{"d_model": 128, "experts_per_token": 3, "activation": "swiglu", "moe_layers": [0, 1, 2, 3, 4, 5, 6, 7, 8, 9, 10, 11, 12, 13, 14, 15, 16, 17, 18], "router_score": "softmax", "normalize_top_k": true, "balance_bias": false, "router_bias": true, "shared_expert_gate": true, "vocab_size": 14415, "tie_embeddings": false, "lr": 0.0051, "grad_clip": 1.0, "seq_len": 256, "steps": 7322}
Below are experts of layer 4 (counted from 0) of a mixture-of-experts language model. Rows are named router (the router's row for the expert) and show model dimensions 64-127. Each number is 128 + 24 x the weight over its row's rms, rounded and kept within 0 to 255. Numbers have three digits each.
After each expert's rows: a language model's description of what the expert responds to; "gets" lists some tokens that make up at least twice as much of what it gets as of all text. This comes from a sample of Wikipedia text that the model never trained on. Tokens count by the router's weight.

# expert 31
router:090097165152091137129142160134166102115161095154096112119152090137169094128165139136154167123125160123163099125161153118156104133121092157133099096124104092134152119161161135124137098117135141
What it handles: Job titles and role words like executive, director, Fellow, member, plus suffix pieces like -er, -ist and name particles al, de.
gets: " in", "ing", "er", "an", "in", "ie"

# expert 28
router:089096161152097133134142159136165100118162094158099117121151088146166094120167146134153168120126158127163099129165151112152101140114090160129096096118105088132151117151163143125130097122139141
What it handles: Pipe separators and numbers in sports, election and results tables, especially game schedules with "vs." between teams.
gets: " |", "|", "8", "3", " F", " B"

# expert 36
router:092096163148097134132134156128168098115165096162095116110147093141168095129167139145151165124113159119160102138163154116161103135119092160140097093113105094124153127159162145132126099116134141
What it handles: Final pieces of words such as -able, -ake, -ation, -ive, -ate, plus articles a, was, with after a noun.
gets: " a", " with", "i", "a", " was", "ing"

# expert 13
router:089097163150099130132141157130167102111164094159097114112148092149166091116164137151153167122116163124164102134163153110155099150116089162136095096119101098127154136152161145127129099124144141
What it handles: Pipes and digits in election and statistics tables with votes and percentages, plus word endings like achie-vement and Ass-embly, and words such as Studio.
gets: " |", "2", " the", "5", " that", "3"

# expert 1
router:091101167150100133131142158140161096106163095162097113119149094143167093137167135147151164122123166122157097132166152109149100135115090160137093096120103094132151124153162139130124102115140137
What it handles: Digits inside years and scores in sports careers and results lists, plus list dashes and some mid-word pieces, as in 1994, 1977, Carlisle.
gets: "1", "-", "a", "e", "el", "9"

# expert 16
router:091095164153098134135137158135167101115163096158100115120153091149168094126166138141155168121127159122163099128161148113159105142111091159132096094122103089131152142150161144131136098113145144
What it handles: Digits inside table numbers and dates, and common given names starting names in lists (John, Edward, William, Robert), plus "one".
gets: "6", "2", "5", "7", "4", "|"

# expert 46
router:091097158151096131124142165133168103112166094156093115117155085142166089129159134148157164127114162124158104125163142103156098142121091159132095098115107094133155136148163141133133098115153142
What it handles: Commas ending clauses, table pipes in fight records, and biography words like life, home, born, won, completed, University.
gets: ",", " in", "'", " a", "7", " University"

# expert 22
router:081126143164121135108109138119169126085183090148100109106145084158184079155175140139126128120103171131124135127178132109161123137109110193118093149118124123130130105148146145123118089119125142
What it handles: Copulas and auxiliaries like was, is, were, has, also, plus seems after it and verbs or nouns right after a subject.
gets: " was", " is", " were", " as", " are", " be"

# expert 6
router:116095146126080148124148138126148118086138110122063121117151119151157128146136145153127177143135140117149114126133140082165107144118116131144089085121136121147166122127168146130125116140154154
What it handles: Digits 2–9 inside multi-digit numbers, mostly the later digits of years, dates, counts and table scores, e.g. 200|9, 19|4|9.
gets: "9", "8", "4", "6", "7", "5"

# expert 34
router:090096161154095135135146158130165102113166094157094112122154089147168093120166145144154166121118163123160098133165150115154103143118091166142098095118105090126151125156165142127127097116134139
What it handles: Spaces, digits and word starts opening table cells in election, sports and film tables, e.g. Feb in dates, 0 in 0.0.
gets: " ", "-", "0", " He", " Ch", "u"

# expert 18
router:091097159152097136129143159137166103117169094161101113116150089142168091123164140150151167122118165123164097133164150115160102140119090164133098097128102100128150134146159142132136097110137144
What it handles: Compass words like north, south, east after motion verbs, plus scattered spaces, table pipes, articles and past-tense endings in film and plot text.
gets: " ", " a", "ed", "\n", " (", "ing"

# expert 43
router:104099162154101132148165159124167111112165115173123081102140090129153088128180139126189144132127153108172096124163154096111114144137073136118108098129091106139163120155129123123134118111161124
What it handles: List hyphens starting infobox lines like "- Date of birth", opening parentheses, quotes, slashes, apostrophes and row-initial table pipes.
gets: "-", " (", "|", "'", " \"", "–"

# expert 40
router:092101165159094140121141160151163097118161098161096112118147093140167091122164138122150164136111162127160096135159143104153093148116092162135095103120102095128150128151163145135132104117141148
What it handles: Ordinal endings (6th, 3rd), "in", "at" after born or served, College, University, League, and inner pieces of personal names.
gets: " in", " at", "i", "th", "m", "el"

# expert 7
router:113122153144095147117157148146141129083128074159104135114140090125171087137166142145146140156141148130181120164142129092129114144119097189129112103115120092088151132145155145132132100137107139
What it handles: Single capital letters or first word pieces starting proper names, abbreviations and foreign words, such as L. tasmani, KNXV, Škocjanu.
gets: " L", " C", " P", " S", " M", " N"

# expert 10
router:097098136166120141141129150134183095130138084127088101118145097146139094129169139114192136107129183122135092103180155126124092121105138167167119089115090128120127115128140148113118086118132158
What it handles: Articles and possessive determiners after prepositions or verbs, such as the, a, its, their, plus the s in 's and name-initial s.
gets: " the", "s", " a", " The", " his", " an"

# expert 29
router:089100162157102133138139163143163097110161093154096106110153087150164091117164137141158165133125166131162099128163151123162109138124086158139095098120109095122147117144161145137140097121141148
What it handles: Prepositions and small function words in narrative biography prose, such as to, in, on, at, over, plus sentence openers like In and After.
gets: " to", " in", " a", " of", " on", " for"

# expert 39
router:088092165148098137137141156133167103111163093154093116118149090147167094135165139146149168125130160133162109136165158104156102130124088163141097100118108099136152131148162134131126098124147138
What it handles: Conjunctions and sentence openers like when, However, After, but, which, plus middle digits of years and scores.
gets: "1", " The", "3", " which", " In", " the"

# expert 35
router:092097162149095139127141157133165104105163096156098112113151090147167092122161130147151167125124163118160096130160154113158099140110089164139098097121102096128153125151163143131136098123137142
What it handles: Month names in dates like October 5, the word cause, and adverbs like later, well, plus Thai and Tamil characters.
gets: "9", "8", "m", "ly", " October", " September"

# expert 23
router:106094135149108106121145151115158116129176129160065100127119096145166097129152143133147151151112146119152109129145167105148114153103100145163097066114096104137127105142135136087101102127142125
What it handles: Semicolons, parentheses and commas closing items in chemical identifiers, taxonomic synonym lists and geographic area infoboxes, such as CAS Number;.
gets: ";", ")", ":", ",", " (", "%"

# expert 32
router:091095163151100136128143158130164097103162092157096110111142094146165092124162130152150164119116165124162096129162152115157102143116091163134100099126101093123149140150162142135128098118142145
What it handles: "to", "by", "up" after verbs, suffixes like -ised, -ish, -ity, and nouns like hill, summit, law, in songs and filmography tables.
gets: " to", " by", "ed", "2", "h", " up"

# expert 0
router:090098161154098134128140157134165105115165094166102116122151094143164094113162131140155164127114160120156099131160149108156104133121087162136097100127107090130149127154159134127136101116145139
What it handles: Column-separator pipes and digits inside results and roster tables, plus biography words like born, parents, Personal details, wife, School.
gets: " |", "4", " from", "2", " was", " as"